Experts of a small language model: a sigmoid router.
Below are experts of layer 4 (counted from 0) of a mixture-of-experts language model. Rows are named router (the router's row for the expert), gate (a neuron's input weights, with its number), up (a neuron's input weights, with its number), down (a neuron's output weights, with its number) and show model dimensions 0-127. Each number is 128 + 24 x the weight over its row's rms, rounded and kept within 0 to 255.
Before each expert's rows: a language model's description of what the expert responds to. This comes from a sample of Wikipedia text that the model never trained on.

# expert 2
Description: Biography lead names. Pieces of personal names and opening punctuation in article lead lines, such as "(born", parentheses, semicolons and surname fragments like Enn-io.
router [130 102 114 136 107 154 121 128 167 156 142  99 152  74 151 137 115 151 109 103 111 144 110 139 109 135 113 111 130 141 135 136 138 112 150 112 157 100 156 160  95 140 142 109 135 124 136 146  92 103 134 167 123  95 107  78  95 170 138 100 144 111 136  97 110  98 143  87  74 141 119 131  96 167 106 138 143 134 122 168  99 131 133  92 138  93 108 129 104 119 151 156 144 119 167 142  95 170  72 141  89 166 135 158 110  94 160 115 131 122  90 129 104 139 136 125 146 139 159 137 117 127  74 122 109 121 163 142]
gate0 [146 128  95 163 125 102 120 140 163 146 135 108 156 112 159 120 109  99 121 115 132 122 117 145 102 142 119 105 142 158 149 143 128 105 102  86 145 147 153 130 101 115 105 113  93  83 107 144  69 152 115 150  78 113 123 110 109 158 133 104 100 149 113 176 121 130 126  92 134 116  82 110 126 127 117  80 188 109 130 126 118 138 108 120 129 143 102 132  71 109 193 155 147 150 124 156 150 161  79 126 116 145 132 147  93 126 148 142 110 112 116 136 154 119 126 157 125 148 152 115 129 126  89 102 158 165 151 103]
up0 [113  86 142 144 130 140  87 188 130 141 136 145 132 118  86 126 124 132 126 156 136 136 113 143 124 123 102 112 118 152 142 148 147 122 159 144 147 174 149 123 101 150 133 155 130 131 113 141 155  94  99 101 143 132  87 155 140 101 146 179 115 107 133 104 146 165 127 198 151 160 105 137 135 168 133 150 116 115 138 133 165 121 181 112 135 148 139 103 128 100 105 136 128 117 166 103 105 148 164 139 122 138 133  86 109 129 113 136 154 154 104 154 135 103 153  99 137  98 148 158 117 127 157 159 150 101 134 205]
down0 [ 32 115 153 164  97 174 120 130 154 115 105 146 133 115 148 118 114 149 131 174  94 132 145  76 155 171 146 117 157 154 136 125 110 144 123 148  86 149 127  88 148 139 139 166  92 121 108 144 117 128 121 121 125 119 178 134 118 164 105 150 129 177 102 131 109 131 156 118 155 145 105 159 117  92  86 136 108  99 128 125  95 140 103  99 142  95 124 148 173 112 146 114 132 142 118 157 121  88 143 115 101 140 134 132 123 143  95 157 136 125 134 108 135 116 132 115 141 126  93 111  92 121 162 153 130 124 149 110]
gate1 [159 141  98 127 158 104 144 133 112 134 123 132 113 104 149 134  82 141  88 127 148 127 135 134  92 178 150 110 118 165  98 124 116 122 170 134 139 104 128 163 118 124  98 116 161 109 115 122 106  98  89 174 113 121 127 120  92 156 110  83 102 113 116 125 137 111 194 100 109 121 106 145 141 143  98  84 148 134 142 155 148 142 125 131 140  87  96 169  96  85 157 126 144 106 138 154 134 164  78 119 108 155 132 129 128 103  98 120 125 117  70 141 139 110 159 127  90 129 174 126 143 135 138 126 152 120 160 108]
up1 [161 126 152 132  99 148 109 120 124 108 140 114 172 134 104 111 178 157 138 104 113  98 115 142 146 109 113 145 116  91 127 135 145 127 137 144 114 174 117  86  88 157  94  88 105 154  95 149 154  86 156 136  79 130 146 138 126 138 103 124  70 147  96 118 136 124 110 163 141 142 124 120 154 112 134 143 150 117 172 137 136 156  51 128  90 139 125  98 119 163 139 133 134 152 110 117 110 139  86 147 158 139 110  96 103 116 139 108 118 140 147 142 145 121 149 143 156 159 117 164 111 123  81 156 143 151 139  97]
down1 [154 137 152 174 141 130 158 164 123 102 125 111  85 170 106 137  97  92  99 131 125 100 131 118 140 133 101 109 133 127  98  75 129 130 110 127 144 133 117 137 179 142 142 128 168 138 174 124 132 173  96 119 135 147 116 139 116 159 156 129 159 180 116 131 121  90 118 141  87 151 147 148 101 132 151  70 109 150  89  86 106 100 126 144 108  89 139 152 107 152 127 120 131 137 120 146 121 136 155  99 156  99 102 150 127 103 141 123  96 158 136 105 160 116  80 104  99 112 107  77  94 117 131 129 138 129 137 124]
gate2 [155 122  98 159 131 139 106  89 107 115 131  74 140 110 151 140 166 131  90 154 126 115 139 180 120 119 142 107 117 146 160 125 120 152 155  92 140 129 107  99 137  80 128 124 135 110 173 164 102 101  96 145 112 101 142  91 114 163 108  94 116 144  93 161 133 141 154 121 119 129 146 119 105 121 102  93 133 143 125  94  76 129 113 130 117  75 121 129 105 111 169 113 123 146 132 165 107 163 120 160  92 134 140 107  92 109 109 156 102 114 107 122 110 128 117  97 156 127 169 170 156 129 101 151 151 136 161 149]
up2 [100 134 126 121 129 145 114 147 119 153 148 164 157 137 190  99 132 117 168 133 135 124 151 124 155 141 163  95 137 100 141 121 136 113  95 152 181 134 146 140 171 106 104 171 142 125 142  85 117 191 108 128 157 135 114 152 135  95 134 144 132  91 118 125 117 153 152 132 149 152 158 172 126 128 110 128 162 107 152 151 169 127 128 140 120 156 113 153 123 107  72 146 117  98 134 108 131 122  99 111 141 123  90 120 155 134 136 136  94 102 178  98 152 145 124 126  97 127 127 104  96 111 162 131 110 154 167  78]
down2 [100 109 141 149 143 118 152 142 111 111  70 171 168 103 182 121 148 125 124 132 110 164  59  83 115 138 124 108 143 116 109 109 139 102 118 121 148 104 132 130 103  94 113 145 165 118 119 143 156 149 149 108 156 143 108 166  96 158 139 105 100 144 156 118 160 120 146  91 139 155 158 126 105  83 119 149 134 109 153 116 107 148  75 136 136 126 156 126 161 141  87 139 126 143 113 158 129  94 124 111 131 114 128 132  97 127 142 131 140 100  76 136 109 118 161 105 115  78 124 119  95 136 133 155 161 105  98 142]
gate3 [148 136 120 191 137 109 111  86 127 133  89  84 123 101 136 161 157  99 108 164 125 112 135 147  70 135 115 103 118 170  99 141 138 142 164 139 145 133 106 136 118 139 158 125 181  94 137 163 132 125 141 140 121 111 115 151 108 138  96 140 116 107 160 125  85 120 143 132 132  99 142 118  96 164 144 121 119 120 147  96 104 148 188 129 135 119 110 103 115  89 158 130 137 119 107 118 128 161 108 191 128 125 142  87 113 115 126 127 130 168 142 132 132 133 145 111 171 162 183 148 144 131  78 122 147 113 138 141]
up3 [115 116 112 136 141 149 146 121 153  93 160 109 106 119 146  79 136 135 142 164  82 153  89 141 113 134 128 151 116 176 129  95 134 173 114 111 121 135 131  96  95 169 131  94 173 147 114 126 157 117 151 131  85 126  87 145 180 123 110 102  91 109 149 145 115 118 132 119 117 125 133 141 119 134 121  87 158 103 145 156  68 125 104 109 114 110 125 138 119 123 128 153 147 149 125  97 131 167 110 130  87 111 114 122 153 155  98 114 109 121  99 116 118 127  95 168 126  79  93 108 100 161 118 119 151 114 156 177]
down3 [117 116 122 106 114 100 125 116 148 137  92 167 140 115 138 105 196 170 127 152 111 188 146 146  96  51 150 168 146 142 139 145 132 138 134 141 138 144 128 124 165 119 112 127  92 147 118 129 117  69 124 116 117 107 137 129 133 111 137 112 125 149 143 124 117 154 156  92 150  95 117 160 167 156 146 147 116 137 104 147 113 116 117 110 131 122 141 107 116 105 121  97 139 105 150  91 139  83  99 110 158 139 109 126 114 136  89 112 100 107 151 175 143 107 145 156 106 102 162 175 158 134 166  99 104 125 132 140]
gate4 [132 104 132 177 111  64 119 128 135 150 104 145 127 114 144 151 114  91 131 103 173 112 124 154 110 191 156 120 134 181  98 141 120 147 130 117 132 127 130 132 150 114 113 107 131  85 131 122  78 117 115 154 105 137 152  92 109 155 110 122 120 137 118 146 149 134 200 114 106 132 111 144 145 158  88  95 132 171 154 147 116 126 109 145  95 100 122 169 105  76 112  97 140 106 106 136 154 140 103  92 125 139 135 134 130  96  99 101 102 100  84 145 137 131 131 160 118 126 157 143 131 142 112 147 140 130 168 122]
up4 [122 125 104 100 149 122 124 140 137 133 113 109 168 130 185 140 131 122 144 131 135 174 123 110 144 120 137 131 156 108 142 147 147 113 107  93 116 128 121 112 120  93 139 139 129 131  97  85  87  98 120 143 184 140  74 132 128  95 127 102 122 132 148 145 143 122 147 120 107 123 155 186 124 120 149 118 113 130 138 130 179  77 115 141 160 159  73 122  88 159 116 103 120 154 177 108 142 141 101 101 120 142 148 111 145 158 107 121 113 131 121 104 125 110 114 190  98 132 120 130 159 147 163 164 106 145 162  79]
down4 [163 129  84 133 131 127 148 120 109 155 104 121 138 134  95 131 138 130 133 184 114 111 113 141 141 116 125 113 166 190 127 163 139 106 145 104 109 132  96  89 119 183 141  93 110  86 147 139 128 126 126 146 109 118 122 138 107 115  93 119 142 123 157 125 111 144 131 129 157 154 110  92 168 216 122 124 152 109 157 150 153 158 122 162 145 114 101 143 105 117 120 104 142 151 124  92 149 142  93 167 152 118 129  94 159 165  70 127 131 100 132 148 121 125 127 103 137 152 159  85 139 125 140 125 143 109 129 106]

# expert 27
Description: Digits in tables and codes. Numerals and Roman numerals in tables, model designations, route numbers and years, such as XLB-3, SR 7, II.
router [139 128  92 124 162 139 121  91 128 154  92 113 185 110 106 145 120 116 130 116 135 146 131 133 163 118  71  99 102 121 164 143 158 114 186  60 119 127 125 108  99 178 161 155 148 130 156 117 102  98 132  98 142 141 118 156 133 102 101 122 127 174 140  95 133 135 101 100 140 149  99 101 102 114 149 157 136 117 101 104 120 121 125 103 132 123 105  93 129 119 139 135 106 129 144 142 132 119 129 156 145 133 159 114 165 118  80 118 132 158 121 136 110 145  83 123 134 112  87 167  90 114  84 116 141  89 127 140]
gate6 [119 123 169 162 111  97 123  93 119 125 106 120 132 125 138 123 129 127 130 116 121 144 137  95  86 158 117 128  94 138 119 125 130 143 172 152 139 106 134 124 135  74 153 133 122 140 130 155 110  85 139 124 129 128 125 113 135 111 168 149  92 123 109 119 167 150 144 166 108 155 123 162 161 115 125 108 118  75 120  94 128 123 146 153 130 100 170 117 112 108 124 175 133 102 134 123  88 141 170 160 148  94 166 176  91 130 135 174 124  96 149 130 147 121 169 129 161 172 151 162 156 107 123  91 137 180 144 153]
up6 [115 155 110 126 119 116 148 131 169 167  87 142 154  79  90 155 118 148 118 120 145 167 126 108 134 132  92  95 130 170 122 133 162 153 140  78 112 126 134 142  96 140 153 157 107 130 142 107 136 101 131 136 135 125  97 129 106 186  97 152 139 138  92 120 109 144 110 131 106 113 106 113 104 128 143 133  95 111 125 150 134 142 115  89 114  92 145  94 155 113 114 134  99 100 134 163 113  85 134 177 111 142 138 121 152  72 110 172 180 121 126 190 102 115 153 144 122 170 132 125 116 108 111 123 144 126 138 152]
down6 [195 133 142 137 113  96 116 108  99  96 108 174 126 123 160 116 145 153 117 141 149 190 106  92 113  89 117 179 125 168 151 169 153 133 120 122 137 139 117 137 124  93 145 134 145 162  87 182  93 116 102 107  75 108 134 120 156 129 113 119 132 148 164 133 112 137 146 148 107 162 144 111 161 144 124 122 113 146 142 113 110 134 125 136 114  74 151 145 118 116 136 127  87 106 135  81 112 109 124 124 135 152 129 142 116 144 116 101 149  96  95 144 126  98 173 149 130 131 158 172 129 144 139 143 144 165 138 121]
gate7 [176 153  88 153 122 120 124 104  93 113 101 130 129  86 134  91 127 144 125 103 125 131 117 100 137 140 161 151 129 120 124 148 117 158  98  96 150  72 124 134 127 109 180 170  90 119 167 146 160 117 162 123 135 145 146 138 132 145 125  92 173 111 108 132 134 135 115 104 141 138 147 141 130 139 120 104 151 136 117 111 139 135 101 111 119 129 146 108 149 126 139 161 114 174 124 154 152 139 106 118 133 115  97 161 163 159 115 105  84 154  94  66 126 145 106 124 108 160 100 136 139 164  79 121 126 129 111  59]
up7 [158 132 134 126 108 102 121 101 125 115  94 106 143 154 121 149 134 112 142 101 144 151 128 126 123 115 119 151 144 130 157 146 103 135 165 134 146 136 128 178  87  99 152 171 158 119 174  80 172 166 104 107 160 166 132 138 154 146 179 107 119 104 131 129 128  95 130 126 126 131 159 114 129 120 155 116 157 131 118 131 169 133 128 103 102 169 101  95 117 104  76 157 170 175 152 111 110 151 121 139 135 101 115 126 132 157 121 133 102 135 100 125  89 142 122 180 108 127  98 136 120 153 132 110  87 132 149  71]
down7 [164 101 126 127 143  63 134 133 146 133 163 152 148 131 147 107 119 143 162 127 157 132 140 137  91 150  99 144 166 124 107 159 157 127  96  91 175 109  92 142  79 121 126 128 175 111 115 134  40 146 131 126 116 102 106 113 118 132 141 143 107 160 120 142 109 103 133 135 123 131 152  69 115 122 109 132 110 141 143 143 162 113 155 170 170 123 151 104 129 112 110 134 141 111 120 124 143 118 138 127  90 150 123 122 103 142  76 149 162 118 119 130 150 196 126 115 113 139  96 123 117 135 162 136 144 146 135 113]
gate8 [119 127 102 141 171 118 136  87  86 144 104 113 146 103 137 106 119  93 110 155  98  82 144 131 141 114 130 132 126 139 121 155 125 103 119  88 167 119  89 112 118 123 130 104 118 118 152 119 101 126 132  90 179 132 164 105 124 126 114 162 129 145 115 110 121 119 102 143 197 118  94 129 162 128  92 128 140 143 122 140 143 146 109  83 117 114 134 129 125 167 131 138  91 137 123 165 173 138 130 132  90 139 119 182 114  73 101 149 144 130 119 142 158 133 120 113 155  65 115 117 136 150 125 134 105 134  57 123]
up8 [135 159 158  86 133 158 111 105 115 156 149 142 112 137 117 152 112 122 120 136 112 128 149 144 129 148 132  91 108  82  98 114 180 134 124 134 103 134 136  93 135 139 125 174 125 106 124  99 135 158  89 108 129 147 126 133 108 106 127 118 139  74 102 114 130 138 128 165 118 114  95 154  65 130 132 140 127 119 143  87 122 137 161 139 155 119 150  80 139 145 109 103 111 106 123 123 156 179 138 102 136 114 121 173  89 180 106 120 173 126 106 111  98 149 142 108 104  97 117 155 128  90  95 110 153 113 173  90]
down8 [166 117 152 146 112 118 117 135 149  87 109  91  84 113  84 162 177 108 128 122 136 137 143 158 105 112 110 103 163 155 106 124  96 137  75 146 158 137 115 144 116 119 138 156 165 139 138 124 103 143 140 101 121 112 118 119 135  94 120  91 193 122  97 129 157 139 143 135  84 102 127 164 156 151 147 140 138 113 142 122 162 121 106 107 124 117 102 134  94 100 127 156  81 133 172 105 114 108 114 139 129 129  96 128  95 114 166  98 106 141 130 137 120 120 115 138 159 134 108 117 120  90 127 188 156 175 104 139]
gate9 [140 122 166 111 103 145  95 105 130 110 106 124 102 169 116 125 128 152 100 101 152  99 111 123 135 125 141 146 144 137 144 116 157 115 132 102 156 136 102 127 142 128 136 143 172 128 118  60 182 155  95 113  67 122 121 129  94 108  98 104  81 116 148 150 140 142 115 167 144 153  61 142 126  86 123 119 170 156 168  97 151 147 154 130 131 139 103 128 116  86 106 106 129 131 127  95 124 135 106 121 119 110 131 136 111 138 112 142  97 136  68 148 114 129  97 135 173 151 109 136 129 136 109 125 151 109 164  98]
up9 [121 132 111 140  73 129 140 152 109 138 148  84 112 156 174 122 105 115 148 152 113 136 155 114 129 129 156 140 153 155 115 163  88 148 103 116 114 168 156 104 101 138 116 107  97 103 118 168 115 107 153 182 159 108 119 132 137 132 135 162 165 151 101 139 125 154 153 159 168  73 108 125 113 167 110  79 128 149 118 152 118 150 133 141 140  86 138 130 121 169 184 135 148 115 100 151 129 109 138 137 106 151 110 117 129 157 180 108 157 108 152 133 131 121 152 116 155 130 145 118 146 107 180 130 111 145 112 126]
down9 [169 158 123 132  80 110 113  63 121 128 121 112 118 191 160 143 136 111 138 119  98 134 129 110 113 131 129 152 106 149 124 144 194 141 134 154 162 124 138 131 143 165 123 125 118 142  97 141 167 105 134 137 137 101 131 153 118 154 111 140 158 115 116 130 146 126 104 130 125 104 112 114 126  94  74 116 126 166 153 133 121 146 119 153 128 106 105 141 109 171 152 113 145 142 164 155 144 119 144 148 103 148 142  88 166 127 141 123 158 141 143 145 148 182 107 121 125 141  51 148  91 141 157 146 178 103 137 129]
gate10 [166 140 123  89 186  96 115 111 128 140 107 130  95 107 122 106 110  57  98 140 130 133 116 126 120 169 161 106 108 116 119  92 160 129 135  90  95 104 147 143 148 158 140 157 170 111 131 148  78  97 130 120 111 126 145 143 146 111 102 138 125 164 146 139 145 131 156 124 128 140 138  81 106 124 150 106 106 152 159 138 118 185 127  95 101 148 121 123  96  97 172 137 135 125 106 130 151  95  95 111 128 148 154 143  96 138 114 159 126 164 103 115 136 147 120 112  94 120 100 186 127 156 118 150 144 149 122 119]
up10 [ 96 114 154 140  99 112 148 184 131 135 131 149 131 142 163 112 155 149 147  91 138 124 147 132 142 132 142 112  90 139 130 161 140 108 133 139 139  99 152 153 123 123  89 109 107 187 108 115 146 127 147  84 118 166 171 123  89 178 128 116  95  93  88 118 125 148 112 119  95 130 120 168 136 149 147 108 175  96 123 135 180  81 107 167 119 100 124 122 160 148  69 136 162 126 140  80 102 116 156 105 112 144 132 120 155 157 113 138 128 131 109 141 139 122 128 142 113 126 127 100 118 127 142  93  79 133 121 125]
down10 [ 97 137 110 129 100 123 197 116 143 140 163 116 116 109 128 122  77 141 126 100 170  78 176 158 168 124 136 168 111  98 149 113  98 121 140 128 123 141 166 130 151 112 110 155  98 138 119 134 124 115 141 174 121 111 148 180 138 101 122  85 133 110 140  98 133 146 109 119 108 114 111 183 100 119 128 138 140 129 158 149  66  83  97 138 129 119 152 115 109 148 109 115 170 121 118 155 101 112 121 129 137 136 119 149 132 130 150 113 161  84 132 144 127 130 153 182 130 157 126 123 127  77 110 134 111 138 138 136]

# expert 61
Description: Digits in numbers. Single digits and number pieces inside coordinates, populations, dates, money and table statistics, such as the 6 in 41°21′6″.
router [117 156 129  98 132 141 174 144 150 115 113 120 178 100 135 105 114 111 173 125 118 162 150 120 121 150 102 150 169 152  87 153 129 140 133 108 148 101 109 133  98 149 132 114 134 131 176  83 141 149  93  83 150 151 125  93 104 192 115 133 169 139 129 127 102  99 119 140 156 157 128 141 119 148 174 139 139 144 111 115 136 124 111 151 141 142 151 118 107 115 129 131 133 154 169  93 157 158 159 147 177 151 135  65 147 109 108 118 167 130 156 110  92 149 113 132 139 132 104 157 114 117  95 123 111 112 108 117]
gate2 [108 172 122 161 103 136 126 130 129 153 159 122 163 142 114 114 115 159 147 171 150 127 155 112 118 124 146 153 116 125  98 120 116 167 105 141 106 138 123 131 142 128  97 100 103 133  89  93 147 112 123  99  68  84 170 105 154 154 115  88 120 128 155 107 126 121 154  71 119 133 117  65 135 131 101 125 120 123 170 101 128 147 143 120 130 127 119 160 127 129 104 123 112 200 161 139 146 136 138 130 109  83 122 129 124  78  79 148 130 108 109 100 131 146 126  97 126 162 109 124 130  86 138 109 147 145 108 152]
up2 [151 107 113 113 120 141  93 100 116  84 126 133 104 129 101 161 129 147 121  75 121 115 101 157 140 138 116 117 112 129 138 130 108 126 119  95 140 122 113 123  93 140 165 103 117 145 130 175 116 178 136 149 144 138 144 159 137 116  77 174 142 135 134 178  90 121 109 139  79 125 138 144  93  91 172 108 100 131 118 148 155 127  99 148 144 156 104 108 128 132 153 162 159  94 124 135 145 116 137 138 135 157  83 143 174 125 158 106 114 168 152 141  87 122 172 142 130  87 184 118 123 145 147 129 125 100 130 109]
down2 [195 142 114  80 112 137 143 131 147 127 109  98 105 121  94 128 142 160  65 129 137 180 124 101  99 108 151 136 128 134 156 119 161 103 145 132  94 144 124 116 168 138 128  90 161 164 128 133 116 142 113 186  85 133  99 128 129 158 127 105  88 100 147 195 126 140 124 111 126 120 126 153 114 128 142 139 116  88 122 169 117 154 100 152 116 136 114 133 110 172  96 119 119 131 125  94 114 125 103 118 108 122 112 119 142 137 120 142  99 185 164 125 131 104 103 149 124 151  89 109 142 140 151 126 133 120 139 165]
gate3 [115  95 114 119 143 127 153 120  76 165 153 129 167 124 158 102 101 100 144 171 143 152 144 127  96 130 130 130 145 133 133 125  87 143 156 162 137 149 162 125 140  81  97 134 105  85 142 118  84 105 111  70  87 122 161 106 104 158  96 119 130 115 120 106 154  93 138 131 176 140 118 140 154 152 118 131 130 123 151  84  62 136 107 137 153 129 113 130 130 120 137 106 140 123 111 131 150 142 113 114 148 141 175 120 143 142 102 160 150 140 141 135 105 127 107 133 138 120 109 135 156 124  90 159 190 158 164 129]
up3 [113 126 113 104 141 118 161 138 153 146 120 136 162 109 139 125  98  79 145 134 132 134 158  86  76 156 128 141 159 133 141 136  85 115 167 157  90 157 136 128 110 139 106 126  94 101 137  77  88 101 129  89  98 112 155 126 103 162 106 120 135 120 125  85 119  86 121  94 172 131  99 121 118 155 115 182 117 128 142 115  85 125  79 140 120 142 122 134  99 132 125 138 136 120 133 124 126 142 137 103 156 143 162 116 128  85 124 143 140 118 158 108  87 153  66 113 142 120 104 122 143 168  81 128 152 119 142 126]
down3 [ 71  91  93 173 162 124 101 131 113 112 126  94 128 140 109 161 142 148 213 155 141 108 157 110 105 153 114 142 187 134 123 129 116 156 134 139 131 121 145 150  82 116 110 158 143 163 132 112 129 129 110 143 167 134 143 110 162 136 129 155 156  98  85 115 137 110 119 135 168 122 109 147 165 171 133 135 158 138 158 122 106 144 124 105 122 127 123  94 164 136 133 135 102  90 113 120 138 151 148 120 155 107 149 102 132 144 144 116 108  93 110 130 138 123 108 152 118  97 113 145 147 164 163 172 122 136 150  91]
gate4 [156 174 126 102 134 142 147 121 124  86 129 112 127 128 166 141  92 112 159 146 124  93 130  85  79 167 130 129  69 128 116 147  98 140 115 108  94 138 144 132 122 112 111 113 121  98 164 107 112 121 131 123 101 138 120 107  91 128 101 127 130 163 153 115 138 103 124 138 132 139 127 117 106 139 158 144 112 131 140  91 149 139 154 128 131 138  91 115 110  97 137  99 137 185 132 100 173 127 148 170 134 119 112  93 171 135 134 133 149 107 147 124  92 128 130  68 104 175  97 179 125 166 119 114 125 126 137  68]
up4 [126 129 117 119 148 154 181 150 118 126 130 144 113 126 145 114 152  92 109 126 139 102  90 143  92 133 142 151  97 151 117 126 112  94 148 101  92 129 135 148  85 135  78 123 145  80 116 143 131 131 122 145 123 123 143 108 127 186 115 161 111 175 103 102 106 116 141 147 133 107 117 118  65 163 118 105 116 151 137 104 158  73 123 167 103 134 150 146  96 154 126 119 155 116 130 103 148 106 169 101 125 175 116  96 132 183 103 122 162 115 132 115 125 113  99  96 158 130 129 119 136 129 148 159 150 117  87 154]
down4 [ 95 135 119 140 142 130 146  77 151 139 114 130 146 109  85 134  91 126 146 115 146 134 131 131 141 107 104 150 121 190 159 174 130 143 124 122 160 151 119 162 123 150 156 130 147 133  96 144 108 102 108 103  91 136 136 107 129  93 136 132 165 136  79 120 111 116 106 108 199 134 141 124 167 161 162 108 127  86 145 125 130 151  55 100 155 138 123 143 100 130 127 147 132 127 157 103 149 139 107 154  78 163 120 148 158 132 122  86 108 111 144 115 131 136 144 159 111 109 107 166 130 137 125 121  88  91 132 125]
gate5 [166 103 117 140 122 117 139  90 118  91  57 143 156 134  86 155  89 122 130 132 117 142 155  97  80 119 167 139 156 143  80 111 140 122 134 109 160 121 158 164 149 117 138 108  94 128 150 179 109 142 150 100 132  94 130 156 127 145 131 128 144 118 146 107 137 135 108 113 166 114 110 122 158 121 124 131 132 126 157 186 149 123  98 146 170 134 127 135 122 122 131 141 129 158 103 116 164 104 132 132 143 129 158 128 127 168 114 129 102 171 117 167 136  84 144 131 122 173  98 117 121 142  97 159 133  92 127  75]
up5 [141 129 140  81 141 130 137  76 155 146 131 148  94 113 141 148 113 126 142 127 135 145 115 126 145 162 100 149 153 169 125 134  69 118 132 160 112 131 128 112 135 136 124 127 125 137 123 127 142 117 149 148 108 141 139 129 171 160 140 159 103  85 133 126 105 128 143 124 118 127 100 119 174  99 157 103 146 146 107 127  82 185 182 109 114  80 110 131 108 182  86 151 101  92 118 107 121 106 137 103 131 185  94 132 116 111 137 137 139 135 110 112 144 114 108 162 187  96 134 121 150 175 154 121 107 137 143 139]
down5 [ 90 111 139 163  82 152  91 103 104 142 127  99 107 142  85 120 134 170 165  96 131 137 148 107 152 101 112 137  95 174 176  94 156 133 102 139 140 137 111 124 139 126  70 150  88 107 132 138 111 104 115 148 137 115 111 120  98 127 142  90  49 103 100 105 115 127 141  87 106 152 131 178 140  88 127 115 142 127 125 104 107 120  77 122  95  97 124 127 101 134 128 110 112 125  98 154 135 128 133 165 122 132 131 109 138 128 170 105 117 142 125 106 145 160 129 137 147 121 107 112 143 102 106 121 105 148 147 150]
gate6 [159 168 132 130 197 126 118 146 139 146 111  96 140 148  76 119 111 113 131 137 149 140 126 111  94 161 119 141 161 132 123 141 130 104 142 131 129 109 150 138 121 140 152 156 115 126 101 119 116 123 146 115  84 132 182 135 134 139 108 141 165 140  84 161 183 117 132 137 149 138 114 115 109 134 140 115 106 139 163  87 148 156 134 138 132 100 156 139 119  97 144 138 108 160 121 150 180 161 143 146 125 117 143  97  80  90 132 131 151 113 147 153 134 136 117  86 112 125 121 148 153 133  88 139 191 136  88  65]
up6 [157 117 147 132 113 120 116 147 138 135 181 183 143 140 139 121  76 135 120 123 123 132 129 128  74 159 114 106 151  95 116 110 119 155 144 139 140 113 118 164 112 118 124 104 124 141 130 108 132 153 119 124 132 208 122 147 140 150 117 118 109 112 159 127 103 104 180 127 104 129 113 155 151 144 152 120 131 100 116  56 148 114 152 123 151 171 128 146  95 111  77 153 183 118 138 141  99 124 151 135 140 126 128 152 132 153 123 158  93  87 133  84 120 140 100 160 178 125 145 119 141 145 156 142 111 103 142 134]
down6 [119 135 102 142 100 131 159 124 117 135  88 113 120 105 148 139 146 106  84 154  96 161 139 112  99 105 141 138 155 126 126 149 166 137 126 129 143 108 123  83  97  93 110 123 126  95 119 116 139  98 167 143 118 122 148 156  78 111 117 162  90 143 123 148 160  93  65 102 113 129 128 161 156 146 160 154 129 102 178 138 132 152 125 111  85 156 154 126 159 140 109 128 169 120 115 134 129 112  86 118  88 123 121 175 116 138 146 116 105 103 109 159 112 109  95 134 181 135 101 114  95 109 159 155 149 144 138 142]